Experts of a small language model.
Experts: 256 squared ReLU neurons an expert, 2 picks a token, a sigmoid router, a shared expert of 256 neurons.
Below are experts of layer 11 (counted from 0) of a mixture-of-experts language model. Rows are named router (the router's row for the expert), down (a neuron's output weights, with its number) and show model dimensions 160-319. Each number is 128 + 32 x the weight over its row's rms, rounded and kept within 0 to 255.
Before each expert's rows: "comes before" lists some tokens at least twice as common just after its tokens as in all text. This comes from a sample of Wikipedia text that the model never trained on. Tokens count by the router's weight.

# expert 31
comes before: " ", " —", " −", " +", " —;", " –"
router [148 163 121 136 138 105  96 130 131 127 101 128 111 143 119 167  96 122 104  53 145 104 144 130 154  68 107 111 110 178 113 111 143 124 136 106  95 112 117  85 148 140 167 100 113 150 168 133 164 123  69 182 177 143 116 134  45 155 138 120 116  59  93 109  65  91 201  99 153 106  65 128 117 147  76 160 136 129  98 119 102  72 193  87 105 122  99 141 115 155 153  57 118 118 121 108  85 121 111 200 136 115 126 127 107 112 129  83 155 143  96 137 163 143 161 170 125 101 162 151 165 164 118 168 109 160 115 116 138 107 147 136  62  68  75 141 143 136 138 140 128 124 115  92 151 143  99 129 142  83 103 164 144  99 124 109 117 157 127 135]
down0 [146 108  76 138 122 142  91 115 124 134 122 190 154 135 124  60 111  87  96 121  95 160 181 124 114 168 107  88 141 125  72 108 118  93 137  92  73 157  97 126 118 124 112  90 107 164 136 158 167 156 124 149 132 146 104 224 109 168 128 128 142 153 179 119 180  88 172 167 138 125 104 157 125 104 103 134 143  99  88 133 148 119 124 155  54 113 158 163 121 148 151 154 136 142  88 149  91 156 120 189  81  84 100  99 154 102 147  96 109 149 109 114 119  96 107  57 107 102 142 197 166 133 132 149  78 128 122 137 122 113 178  92 191 156 155 143 159 144 121 197 164  85 103 195 144 133  97 102 131 112 119 146 150  96 177 104 205  79 133 137]
down1 [196 154 189 111 162  84 141 104 110 111 131 138 103 135 162 101 112 170 120 142 180 162  93 130 108  67 171 159 118 144 160 139 115 138 127 180  91 111  87 150 130  74 177 101 173 104 101 150 121 123  92 128 106 112 144 150  90 141 131 131  88 106  81  98 159 176 115 100 105 132 167 148  94 165 149 172 171 165 133  83  66 128 165 149 166 145  70 122 131 105 134 190 104 130  71 144  91 178 122  96 123  84 119  94  96  90 133  76 168 185 117 112 164 139 142 111  68 163 119 167 175 135 123  67 137 165 167 138  92 114  99 173  99 111 158 182  92 139 137 130 105 124 208 194 109 140 134 148 116 124 168 128 122 140 150 106 141 120 170 147]

# expert 1
comes before: " and", " the", " a", " but", " which", " he"
router [141 145  94 130 116 127 132  56  82 161 132 170 130 125  94 167 124 170 100  68 162 105 110  35 149 187 100 158 132 133 127  93 120 116 139  93 159  87 125 108 125 166 152  53 172 144 136 118 164 190 102 189 139 107  97 106 139 166  94 102 143  95  94 104 158 147 146 104  89 161 157 157 161 117 101 117 115 187 106 149 141  90 203 102 117 134 164 152 139 176 125 154 145 110 109  99 158 120 120 146  53 135 107 134 133 130  90 118  84 156 128 118 174 103 159  98 152 124 141 160  79 157 166 105 166 127 144 132 107 158  99 108  76  73  95  81 122 102 109 187 125 186 128  75 180 131 149  92 149 109 123  98  85 171  60 109  95 135 111 140]
down0 [ 89 208 165 161 111  96 137 104  91  64 131 191 187 165 166  69 105 139 206  88  99 166 155 194  94 107 177 130 129 121 110  98 104 153  76 112  90  95 120 105 171 131 166 121 159 132  86 127 107 153  97 135 114 136 116 143 137 112 104 105 124 155 149 124 149 128 139 123 110 132 136 165 105 119 102 143 131 195 137  78 181 172 142 130 150 122 198 103 160  59 126 115 124 112 129 109 138 145 168 151 185  64 146 152 158 161 143 159 137 181 120 177 131  93 112 168 118 104  73  69 121 147 167  96 166  99 128 133 105 144 205 110 122 159  88 148  99 133 224  96 117  99 130  44 159  96 103 115 152 145  92 128  72 127 145 156 110  83  95 126]
down1 [ 84 109  81  77  64 171  83 128 133  91  77 112 107 130 233 117 134 107 125 119 130 138 105 123 124 144 125 126 109 182  97  77  71 138 158 167  75 128 131 123 172 103 112 111 154 100 110 113  88 147 122 109  71 140  99  91 131 122 111 100 137  83 152 107 152 162 167 119  99 130 124 119 169  82 128 122 181 165 176 183 137 154 122 166 228 119 150 152 136  92 153 102 130 106 151 127 185  87  77  53 174 119 158 123 207 135 123  91  71 148  97 146 123 159 121 112 104  70 173  92 198 111 153 101 174 126  95  74 147 128 127 223 158 122  97 149 160 125 113 157 160 133 167 103 174 158 109 150 154 136 173 126 158 141 101 161 163 120 177 179]

# expert 19
comes before: "201", "1", "0", "200", "2", "202"
router [120 163 134 119  95  75 154 120 131  99  81  99 135 134 103 228 133 210  79 105 139 102 114  83 110 110 154 117 163 148  57 146 108 110 126 124 134  96  58 118 109 144 152  96 136 138 140 123 150 119 150 139 144 115  61 112  38  53 132  92 129 118 122 119 151 143 151  93 157 148  71 103 104 107 102 128 156 109 128 155 138 125 149 103 117 129 113 126 151 145  66 103 154 130 187 144 117  77 184 174  95 150 140  91 188 120 117 145 138  89 105 106 129 127 152 173 138 125 119 125 107 168 172 140 192 138 137 130 144 108 119 119 102  77  92 128 142  89 114 142 115 124 123 134 146 169 124  67 154  74 183  98  56 156 140 126  63 126 130 147]
down0 [114 101 157 159  83 171 121  97 136 123 155 150 146 147 150 119  94  88 125 111 162 160 104 113 123 111 143  85 137 123 100 151 121 120 117 144 140 116 149 120 109  90 110 104  91 118 150 190 131 140 157 123  81 188 155  86 119 119 117 129 134 151 114 135 122  74 153 145 128 185 145 155 117  67  97 164  78 106  70 152  72 130 132 123  82 108 177 141 134 193 124  95  88 136 104 147 134  98 109  95  72 163 130 125  72 179 119 151 192 107 118 169  99  80  86  86 131 149 141 122 137 124 107 159 139 155  61 189 163 178  97 128 158 131 115 120  96  74 173  93 162 136 104 186 143 163 103 187 148 190  95  73 109 150 110 108 145 111 154 155]
down1 [128 111 169 180 121 158 161 112 120 153 124 141 196 119 161 108 118 134 109 142 143  74 134 191 115 127 107 186 117 145  94 146 143 124 150 167 143  84 112 128 118 185 136 146  70  86 117 113 147 165 155 152 182 156 151 154 152 117 112 104 144 115 228 112 150 123 175 148 140 180 118 110 165 155 136  94 143 115  94 171 118 135 141 164 141 139 134  91 124 154 172 115 134 160 147 152 100 126  87 154  53 163 145 144 163 169  28 124 118 162  98 120 191 135 107 119 139 133 149 170  71 108 196 112 172 114 109 166 121 120 113 111 167 133  92 120  99 132 114 138 138 155 157 111 114 146  75 163  94 135 112 144 164 130  94 136 132 129 128 108]

# expert 2
comes before: ",", ".", ".\n\n", " and", " in", " of"
router [139 147  84 133 120 125 139  44 116 175 126 164 120 132  96 139  85 162  91 160 122 116 128 118 114 107  65  38 150 151  73 159 154 110 160 111 142  88  86 102 142 156 145  84 124 140 171 167 184 165 119 163 164 140  93 121  81 138  48 106 104  71 109 109 116 113 175 207 174 162 105 160 115 147  73  95 138 146 145 112 145 113 136 126  75 166 125 122 160 118 126 115 126  97 142 117 137  65 115 117 108 169 116 152 127 126  96 124 161  53 185 138 151 110 189 114 145 106 136 133  72 146 145 108 163  93 134 100 125 156  99  98 171 129  91  94  76 153 155 146 110 121 157 124 149 161 163  70  69  97 146 125 102  83 131  67 121 159 177 117]
down0 [138 117 141  82 100 152 120 129  90 167 150 133 118 129 170 147  97  91  90 110 178 127  71 153 142 102 102  51 130 110 140 152 145 193 131  54 165 153 146 123 170 108 159 109 147  98 148  99 116 164 168 133 139 134  97 163 175  86 101 160 129 156 187 122 114 155  57  56  91 119 179  95 107 174 163  89 127 140 101 174 170 129  50 163 154 100  74 142 106 122 143 155 155 132 106 121 128  72 140 119 137  60 118 151 119 149 128 178 138  52 134 104 161  96  78 168 100 109 108 109 123 150 180 142 132 142 133 100 123 103 140 117 149 108 183 161 140  85 169  87 138  74 134 138 164  90  91 132 141 125  51 155 144 169  87 140 146 111 126 165]
down1 [179  96  95  81 137 128 139 165  69 158 190 109 169  85  97 158  90 118 107 126 121 102 157 141 119 143 104 136 170 109 143 168 181 140 165 115 116  81 107  96 102 129  76 132 195  93  94 163 167 110  92  86 130 129 124 132 138 195 118  98 156 123 111 119 145 114 124 117  92 133  91  61 105 100  75 105  69 150 112 125 176 179 130 134 108  83 135  99 134  59 153 174 145 101 182  98 122 125 195 134  79  84 124 116 100 112 144 139 168 133 127 162 116 112 143 129 121  68 137 201 127 156  98 117 177  87 128 115  72  91 151 153  86 171  99 153 102 146 137 137  98 112 109 129 188  91 127 183 104 153  92 145 122 130 168 101 130 127 193 120]

# expert 0
comes before: " ", " \"", " A", " L", " The", " W"
router [121 188  96 127 136 144 174 146 118  99 127 156 154 126 110 143 134 134 140  38 162  77 138 140 113 127  85 133 140 147 105 147 129 102 127 142 179 144 145 107 129 160 125 119 144 158 181 143 119 179  54 206 118 124 124 123 132 112  89  86  84 134 134 124  93  76 115 121 112 123 129 118 116 126 135 102 117 117 158  93  99  72 147  79 113 155 183 143 107 156 107  93 119 109 140  78 123 135 145 211 127 174 118  34 146 152 131 145 103 163 122 137 129 141 118 166 184 132 116 109 107 153 151 176 101 189 126 149 167 156 159 122 121  92 106 148  88  97 109 113  38 120  89 156 209 106 177  86 125 144 205 109 113 106 121 114 122  78 131 105]
down0 [ 83  93  74 142 130 128 106 157 151 112  78 135 154 113 156 104 161 152 153  82  82 123  97 167 182 115 159 156 125 165 179 114 128 111 144 105 139 125 135 177 136 104 155 103  82 151 101 136 100  68 131 163 102 106  98 134 168 115  65 107 160  89 131 141  94  56 127 128 123 138 102  91 104 151 100  98  82 111 197 110 131  36  92 113 142 137 104 143 109 124 129 152  99 110  69  99 133 173 133 120 137 114 145 158 139 184 107  46 112 124 131  91 116 164 184 161 135 121 112  90 192  99 164  84  99 103 146 162 157 152 119 123 176 102  88 139  79  88 118 153 122 188 123  98 125  88 131 129 165 106  64 151 108 150 135 119 133 116 108 111]
down1 [125 153 134 129 119 103 163 191 168 128 132  85 196 135 109  98 125 125 122 131  72 110 138 139  84 100 140 174 205  96 161 109  95 136 154 109 128 113 173 118 100 173 135 140 145 177 132  54 170 122 163 117 165  97 181 161 142 169 146 173 144 184 126  86 159 141 141 107  94 185 207 170 146  48  78 129 147  75 114  86 117  92 147 123 139  92 108 133 117 147 107 171 141 126 111 167  67  89  85 158 188 100 151  78 170 141  85 144 129 134  77  93  87 186 134  36 180  92 115 142 111 136  90 141 110 113 166 109  99 133  98 135 127 112 141 168 149 155 145 149 137 117 144 148 133 127 125  87  86  46 139 191 119  89 131  90 137 113  83 162]

# expert 28
comes before: "-", "|", "==", "The", "===", "In"
router [108 163  87 152 115  98 122 138 156 171 110 132 106 153 141 164  58 130  98 138 160 118 166 127 144 120 120 147 176 162  41 130 148 139 148 122 137  71  93 107 128 154 144 143 123 122 154 115 150 155 116 186 127  99  36  62 109 130  78 129  81 147 136 117 118  79 190 105  92  82 147 162 111 102 143 123 142 165 134  95 193 145 186 145  85 170 223 110 116 161  66 198 141  70 143 103 142 147 123 162  93  97  98 112 139 131 135 170 112 164  79  89 169  94 170 135 149 125 219 144 115 155 137 158 135 166 169 112  99 155 115 131 102  73 109 124  76 148 115 162 118 100 154 104 113 142 174  85  84 108 117 135  92  69 100 137 157 133 138 151]
down0 [144 159  91 131 154 123 175 148  74 216 139 156 123 149 161 178 153 119 151  83  76  82 126 168  69 121 158 137 136 164 106 134 137 149 127 138 121 115 171 151 100  98 157 126 127 166 151 162 123 132 169 187 157 114 149 166 101  67 100 107 133 112 160 156  78 113 180 131 119 126 115  80 101 120 116 121 111 113 126 154 133 119 114 109 117 154 133  72 147  78  88 116 124 164  53 193 116 112  92 115 134 136 146 154 138 132  60 159 127 159 181 158 111 130 145 128 122 126 118 108  70 174 119 135  89 135  51 115 143 105 128  82 105 137 121  96 139 145  93 115 127 129 108 167 150  98 123 161 151  66 157 174  67  82 105 123 105 130  90 159]
down1 [ 74  79 136 175 111 122 128 101 136 200  76 156 153  90 110 125 174 117 156  50 153 143 114  93 124 104  96 172 130  86 133 106 114 109 168 133 138 113  77  95  95 178 127 121 146  96 105 156 186  91 116 148 156 128 142 171 140 141 109 120 152 154 133 121 118 137 130 149 146  78 110 112  90 127 161 237 128 146 191 108 169  72  75 122 101 117 130 111 126  77  48 138  99 178  87 128 135  94 176 129 122 184 116 139 150 135 157  95 203 145 135 166 121 128  72 132 177 148  73 198 105 121 152 118 174 135  78 120 122 155  97 105 157 194 188 100 102 101 103 102  83  83 122 148 167  75 174  47  81  78 124 167 138 138 136  50 174  83  96 131]

# expert 6
comes before: " |", ",", "\n", " (", " |\n", "."
router [119 184 131 195 117 109 142  92 120 154  87 108 150 142 153 166 122 135  95 116  83  93 100  63 116 146 163 107 151 184 110 143 135 115 171 156 129 157 110 137 111 151 132 109 162 123 162 128 192 163  91 143 179 132 105 136 131 156 110 141 135 124 103 137  99  91 203 153 119  82 151 174 139 164 100 104 136 116 150 128 102 121 148  95 111 125 129 130 113  93 106 126 108 135 169 109 157 105 147 104 112 237 113  87 137 105 166 107 124  42 162 132 208 149 137 126 157  88 131 113  64 169 143  92 150 134 109 134  94  74  68  53 116 109 125 122  76 108 126 137  66 122 166  95 178 151 111 154 134 120 131 100 132 159 120  96  80 122 158 133]
down0 [177  68 145 117 110 110 128  97 135 157 163 123 102 117  87  88 108  94  96 106 148 113 163 158 144 140 145  66 155  92 141 156 137 131 167  82 107 114 111  74 129 102 103 170 143 136 136 109 122 154  51 152  61 118 100 138  91 174 112  76 157 165 199 166 147 137 160 138 125 189 175 200  91 127 204 138 154  96  77 164 132 130 117 112 130  98 142 134 173 166 110 108  97 116 165 122  98 129 115  47 157 129 140  81 117  90 169 163 186 117 122  96 101  82 135  93 169 207  96 136 123  83 113 107 175 120 119 172 152 112 119 118  97 117  93 150 102 136 135 119  78 143 118 122 163 105 146 164 118  87 163 134 126 158  85 152  92 163  95 142]
down1 [144 165 158 136 175 121 145  89  57 128 196 138 118 167 132  95 163 135 140 150  60 155 198  29 110 153 131  64 144 111 130 126 128  80 144 151 153 100 122 150 136 181 112 167 129 163 107  93 105 120  70 110  74 101 137 154 163 137 102 164  73 108 148 171  92 140 157 106 114 117 128 180 139  84 123 153 158  81  69 168  84 149  86 140  77 116 110 155 127  90 142 109 108 110  98  96  93  94  68  91 147 168 125 148 151 143  96  95 140 127 138 150 115 121 101 107 117 150  96  91  45 107 142 112 109 143  99 112 132  84 159 118  92 157 122 110 130 137 143 116 137  30 114 119 155 134 123 113 135 111 107  93 139 171 100 128 103 149 142  84]

# expert 21
comes before: ":", " |", "\n", " |\n", " (", " by"
router [106 150  63 121 117  95 202  49 106  77 121 154 173 105 124 127 143 114 131 152 119 128 130 115 127 133 117  95 138 165 139  86  96  61 157 124 123 151 133 131 103 180 131 158 143 137 160 165 136 162 124 196 134  91  99 144 111 124 104  90  99 141 110 157 173  50 192 130  66 128 141 154  53 118  91 141 158 116 153  72 171  71 156 150  96 107 180 124 191 131 152 124 148 103 101  84 132 172 130 146 142 140  55  98 161  85 134 135 142 150 135 141 137 152 107  97 126  55 139 134 121 181 150 132 104 125 115 138  95 141 133  96 147 117 147 126  78 114 123  92  71 136 101 156 149  64 141 120 157 112 153 109 128 130 126 138 123 116 148 113]
down0 [142 174 157 109 105 186 149 166 122 113 115 152  52  95 109 124 130 168 156 136  81 105 166  45 142 148 130 125 166 151 119 137 151 176 136 157  86 113 126 147 102  99  93 194 109 105  72 137 118 110  97 107 138 178  96 160 149 155 115 148 103 107 102 171 172 117 170 147 183 170 173 133 139  72 136 115 147 152 139 125 130 149  39 167 107 172 179  81  87 140 135 110 123 148 170  85 150 159 197 129  88 177 144  71 108 144 169 128  94  59 134 112 114 119 150  98 102 116 152  68 139 133 129 169 147  69 185 106 136 180 119 138 119 166 120 141 151 167  98 115 175 146 119 116 152 159 117 142 128 129 140  99 158 122 153  77 127 143 125 109]
down1 [ 97  63 106 133 143 111 120 157 180 136 181 151 175 135 107 117 105 124 137 150  97 111 195 165 108 102 118  50 143 125 117 130 152 152 116 135 137 135 121 123  96 122  74  80 120  87 141 158 145  54 131 138 114 183 132 144  88 121 144 128 160 196 124 178 107 152 125 140 150 145 175 123 131  98 154 178 106  95  55  76 150 131 164 186 142 109 191 145 203 220 125 106 107 157 127 122 135 130  92 140 140 139 119 100 138 167 132 118 151 102 110 112 150 110 160 130 139 170 147 152 151  98 171  65 121 142 171  91 119 144 116 111 152 123 164 165 147 157 122 143 130 154 173 111 118 106 118 137  94 138 156 203 169 155 133 168  59 106 141 126]

# expert 7
comes before: " the", " The", " He", " In", " a", " It"
router [150 112 142 126 156 107 109  92 138 164  85 116 122 105 115 132  67 126  83 112 137 109 143 171 112 142 133 108 170 179 130 146 120 133 106 146 136 172  76  51  73 160 143 105 161 119 167 161  95 126  93 118 159 106  94 134 104 161 138  94 132 110 102 123 156 148 197 114 108 155 124 192 109 151 121  67 152  62 151 115 151 129 131  64 168  89 149 145 117 146 105 114 167  87 169 151 103 149 122 172 137 206  89  95 130 130 132 122 158 161 145 151 147 165 199  98 109 123 153 140 140 120 170 124 103 126  84 123 140 109 146 116 123 110 113 145 101 134  91 157 110 134  72 160 142 162 156 144  93 163 190  88  84  93  86  76 115 110 181 171]
down0 [112 108 179 119 155  75 112  98 150  81 133 206 205 117 121 117 183 144 168 151 137  95 119 167 141 144  99 121 119 184 161 127 170 151 107 128 126 102 125 105 113 119 106 177 129  98 128  85  85 156 165 131 170 132 101 112 132 136  71 149 116  72  80 122  90  97  89 149 162 181 125 114 143 126  64  66  97  96 118 112 128  91  98  98 139 113 191 116 120 151 168 135 135 157 123 109 155 186 148 129  83 116 145 113 193 115 181 154  98  75 125 105 138 114  96 130 109 158 163 126 126 121 159 125 123 139 108 123  81 112 154 182 188 117 201 128 139 164 146 170  97 125  91 170  76  77 106 119  71 163 148 113 111 155 142 116 161  77 118 163]
down1 [112 110 138 200 185 149 156 155 150  91  67 138 171 166 190 126 165  74 153 188 181 168 176 141 138 182 106 203 103 176 171 144 153 163 161  71 152 161 126 104 181  84 110 130 131 110 100 106 105 127  61 126 110 111 138 173 164 104 131  97  97 145 173  69  87 111  99 108 114 139 120  90 175 168 134  63  67 160 156 120  86 130 164 147 138 127 130  93 165 136 105 146 125 109 130 148  97 133  99 133 143 150  86  94 155 118  91 137  92 143  81 114 106 130 115 129 108 131 126 146 140 150 142  97 116  89 156  99 136 113 166 185 105 130 149 154 139 141 116  88 176 148  96 110 139 154 132 158 112 121 141  86  87 129 116 157 127 130  71 106]

# expert 16
comes before: " the", " a", " to", " his", " that", "ed"
router [183 122 114 110 114 110 129 115 100  87  73  61 126 125  62 177  88 124 106 136  98  81 183 115 130 145 126 124 157 155 124 154 133  88 138 153 110 105  72 124 134 128  97  86  80 155 133  81 163 120 126 121 143  62  26 141  65 171 102 100 125 154 135  86 111 115 110 162  52 154 165 135 137  91  88 108 125 122 159 134 169  74 157  98  74  91 150 118 155 111 114 156 126 169 161 118  77 141 138 154 126 149 119 122 168 137 108 117 184 150 109 101 140 123 214 113 133 133 154 118 151 152 125 116  91 138 118 103 180 117 105 146  75  84  93 186  70 117 114 146 100 169  75 122  96  98 166 116  56 126 122 112 119  92  51  75 114 142 172 110]
down0 [165 131 170 200  76 169  95 142 126 175 132 130  70 102 135 110 161 140 153 103 105 145 104 166 106 139 140 152  94 170 104 172 128 122 117  87 133 151 179  96 124 158 143 122 151  83 114 147 124 176  87 152 133 155 178  74 164 204 134  89 131 105 113 153 110 198 161 161 183 119  84  67 108  94 146 132 139 109 116 132 139 188 138 130  84 127 138 116 153 105 140 124 112 152 150 100 177  86 159 126  97  83 166 115 152 140 138 116 133 132 210 176 178 220 139 137 129 141 181 120 167 102 131 134 148 119 124 129 129 146 120 122 100 129 134 131 106  82 143 126 133 154 115 159  98 126 157 130 176 218 131  98 136 170 154 171 110 112 116 176]
down1 [190 123 148 125 165 126 153  83 142  87 121 111 113 118  94 133 156 170  45 180  48 145 133 148 123 160 118  80  47 135  83 144 125 118 163 123 172 130 147 149 139 120 104 110 147 106  84 151 132 172 136 108  83 123 126 135 171  76 102 152  98 141 122 133 123 132 162 117 109 171 140  64  78 112 156 133 167  87  78 148 100 172  82 131 148 189 174 135  61 172 107 123  54 113 139 111 177 173 120  59  62  89 121  94 110  84 171  85 151 136 127 113  67 167  98 133 106 182 110 145  93 118 161 121  85 133 166 181 168 175 136 145 154 154  78 106 130 114  73 123 165 126 195 185 100 153 177 128  80 116 114 117 150  98 133 169  90 118 117 146]

# expert 4
comes before: " |", ".", "–", ";", " |\n", ":"
router [153 166 125 148 146  85 125  86 124 172 102  88 143 123 101 181  98 181  36 163 133  80 109  64 148 139  99  72 126 142  96 123 131 140 149 119 130 132  82 126 105 133  98  66 124 162 153 126 171 163 133 148 154 130 136 116  87 117 116 101 105 136  75 139 196 100 126 128 134 114 143 157 109 176 103  84 128 150 212 145  91  59 163  87 126 105 178 114 128 160 142  75 135 114 174  86 103 169 127 110 109 143 128  57 180 142 116 118 207 114 116 120 148 149 171 108 197  69 142 124 156 112 186 106  98 128 106 126  97 193 100 155 156 110  92 140  65 114 134 182  84 144  96 143 167 112 142 138 108 117 134 135  59 125 123 112 112 169 166 183]
down0 [ 82 125 110 140 131 153  97 132 131 121 143  57 137  76 135 107 106 174 104  95 128 123 100  90 133 106  64 139 154 134 114 223 121 125  86 169 127 132 161 162 132 107 120 126  83 140 109 126 136  72 106 149 145 127 137  92 134 130 143 134 182 130 140  84 161 162 136 151 118 148  50 140 122 179 115  78  95 135 119 117 191 123 112 117 172 102 123 160 132 153  49 153 133 150 126 206 173 134 130 139  70 144  99  96 204 118 163 111  88  92 175 108 145 120 141 160 110 163 178 161 108 134 156 119 138 160 135 116 162 125 146 111 134 162 129 119 149  94 143 129  92 103  91 143 150  99  99 140 180 157 145 101 114 174 166 110 159 203 127 143]
down1 [113 144 152 151 180 189 101 167 168 187 114 122  80  69 138 161 154 144 104  89 121 109 173 152 128 216 168  88 117 146 169 122 121 118 121 129 161 131 148 159 106 161 112 152 130 144 156 145 118 106 110 112  75 113 105 148 121 172 182 108 194 107 151 163 122 124 129 131 191 204 114 113  77  89 123 103 136 166 118 164  79 103 151 100 122 138 102 139 133 118 158  98 127 106 147  69 147  59  96 198 160 146 136 121  90  86 111 138 107 105  92 166  96 127  87  54 139  87 104 145  63 127  97 138  95 221 178 117 163  90 120 111 153 187 143  89 148 138 145 149 162 163 134 116 120  89 116 134 107 130 144 137 130 128 100 129 199 168 133 163]

# expert 3
comes before: "0", "4", "3", "5", "8", "6"
router [177 128  94 128 119 117 113  98 132  79 136 115 155 120 118 175 123 134  53 148  95 137 141  83 148 131  77  88 137 152  84  56 102  81 143 169 107  97 120 119 114 159 158 103 124 151 169 130 133 134  82 137 137 181 147 134 116 171  48 102 147 157 120  79 132  95 204 111 123  93  91 155 136 126 128 138 155 157 125 113 147 119 182 140 127 126 117  91 100 136 108 128 150 114 126 133 142  71 108 136 142 157 133 153 112 141 156 119 116  92 115 132 145 108 162 172 135  57 167 139 151  99 185 181 115 147  86 144 123 103 160  73  75 140 101 189  65  74 106  75 101 153  99 155 115 148 155 109  89 102 124 125  86 179  97 127 105 226 143 157]
down0 [ 75 171 147 147 200 125 139 136 167 149 146 170 165 120 156  97 126 140 106  40 163 120 125  96 120 149  89 114 100 124 181 119  92 206 136 139 155 134 128  87 133 156  86 135 114 114 101 174 104 153 155 133  99 115 110 125 100  33 126 176 136 103 141 137  97  70 176 196 136  70 150  69 155 156 144 111 167 118 129 181 117  98 139 138 121  99 137 184 157 166 154 112  81  85 104 155 107 123 108  93 126 131 155 168 159 123  82 181 128  84 102  61  88  84 144 168 145 111 128 171 167  94  94 135 155 133 153 151 118 114 178 150 170  93 144 123 114 166 146 114 154 156 103 134 115  77  82 121 100  81  92 119 123 138 148 121 154 147  92  50]
down1 [138 124 142 111  81 121 124 157 103 115  88  97 121  92  43 161 209 111 105  76 157  81 152 137 110 104 160 148 152  91 100 146  69  94 132  85  98  52 132 111 130 103 141 123 132 169 149 121 172 157 176  80  85 148 125  87 180 146 149  56 127 111 125 151 145 119  95 164 127 112 140 125 141 152 151 122 113 105 160 123 147 124 106 161 133 169 113 119 188 119 154  80 163 105 137 105 161 146 179 149 202 103 185 130 141  98 146  81 116 100 118  93 125 151  78  87 137  85 129 112 129 105 128 158 134 111 152 150 156 101  89 123  68 120 108  88 176 150  81 142 106 140 155 114 166 194 165 147 164  94 172 126  29 164 136 125 105 116 167 108]

# expert 27
comes before: " of", ".", " to", "–", " |\n", "ing"
router [165 138 116 132 155  87 127  49 121 190  85 144 209 124 119 125  84 134 103 170 158 104 122 154 145  84 120  89 140 151 120 152 142 113 109 128 122 114  48 146 155 142 142 139 137 131 178 162 179 123 116 166 148  97 135  89 123 159 119  98  85 107  98 135 118  68 154 126 145 141 141 145 100 127 128 122 208 100 133 112 183 110 145 101  82 104 157 158 121 186 135 121  92 142 106 120 130  74 156 122  98 155 146 128 141  80 107 118  96 117 142 128  95 179 118  94 145 103 122 118  98 145 162 189 107 140 156 111 134 174 133 122 155  93 122 117 127 107 124 149 116 113 118 175 171 152 157 118 106 152 142 100 144 166  79 182 162 186 175 150]
down0 [173 117 191 114  78 146 139 107 117 146 146 118 135  79 152 107 158 168 108 139 121 201 124 112 149 208 135 160  44 202  84 141 123 145  70  91 127 111 138 167  92 108 122 143 131 108 150 140  99 122 130 159 216 119 117 147 116 136 154 161 111 140 110  90 130 149 134 129 179 118 149 116  95 172  95  89 135 182 106 131 176 150  66 152 158 124 169 143 141 144 111 104 125 123 137 164 104 122  97 105  92 111 120 179 145 155 134  94 155 124 172 113 131 154 109  97  95  61  88  98  85 124  62  96 134 104 152 147  90  59  82 156 168 105  65 133 146 102 118  94 103 121  88 170 135 152  23  82 160 100 119 121 158  94 101 152 124  89 133 114]
down1 [122 101 119  90 196 130 146 137 130  78 131 148 116 151 112 168  85 143 125 108  77 138 151  97 134 143 126 132 137 122 119 165 154 148 132 130  57  75 163 196  96 147 156 128 101 148 123 161 100 134 202  96 144 132  96 133  60 145 151 154 145 128 187 131 129  80  79 161 136 113  98 161  98 146 177 139 184 137 145  99 126 153 158 149 123 106 124  82 124  41  85 154  97 118  71  88 149 114 108 161 234 117 168 152 112 117 183 135 131 117 174 139 153 141 164 101 105 102 142 127 114 107 123 109 152 162 129  75  85  92 116 174 131 115 136 160 169 154 148 138 157 124 127 106 183 112 151  65 143 100 129 141 153 153  90 109 189 188 125 136]

# expert 12
comes before: " of", " to", " by", " in", " for", " on"
router [116 117 104 117 207 123 200  72  90 170  39 131 112 116 111 156  89 112 102 136 132  71 117  92 114 131 120  50 157 131  86  91 144 138 159 105  89 141  63 154  95 159 129 126 134 134 133 171 137 166 150 197 138 148 128 133 111 155  88 132 121 131 136 113 100 104 183 111 139  88 139 161  63 142 126 105 161 111 134  99 187 100 135 146 111 113 195 121 169 125 117 130 174 140 161 107 144  69 145 130  89 130 136 126 128  80 121 125 205  86 117 129 137 141 133  96 152 103 115 158 146 179 156 157 124 171 105 177 140 118 149 103 125 143  98 142  91 150 123 111 102 115 109 109 120 150 148 117 114  72 165 116 125 148 100  73 116 157 173  76]
down0 [113  67 105 109 172  74  87 143 153 100 124  49 141 145 145 116 133 123 101 101  80 135 110  99 148 167  96 154 127 167 159 100  94 141   9 134 130 140 130  90 130 159 133 129 103 112 118 190 132 163 112  99 103  67 134 147 174 150 188 151  94 164  79 149  99 171 134 113 102  81 137 127 134 124 153 141 101 153 123 146 181 109 111  49 168 105 148 112  56 130  87 157 146  95  88 114 103 184 100 129 176 122 165 106 157 180 134 124 192 119 103 160 163 114  50 155  97 120 131 120 150 139 152 138 136 129 149 145  62  81 158 165 129 126 171 151 127 103 127 182 132  96 147 115 123 165 125 128  86 130 142 136 103 194 158 144 164 156 132 120]
down1 [146  98 160  86 134 108 174 116 156 144 142  52  73 154 143 128 100 123 138 136 106 130 162 188 137  99 150 160 125 159 152 115 131 172  67 111 116 141  89 134 139 130 100 133  78 152 166  71 114 157  21 111 216 147 135 130 102 111 138 132 118 155 110 146 108 145 185 103  79 162  75 105 153 152 217 120 125  85 181 110 155 138 123  90 142 143 157 108  91 129 154 164 140 129 147 161  93 138 112 136 147 105 134 120 150 128 135 127 124 127 132 102 144 116  86 118 138 203 117 130 132  95  72 118  82 144 143 148 168  64 121 124 120 152 126  94 146 109 138  87 146  85 150  75 138 158  96 169 202 160 114 159 156 104 122 161 116 193 105 106]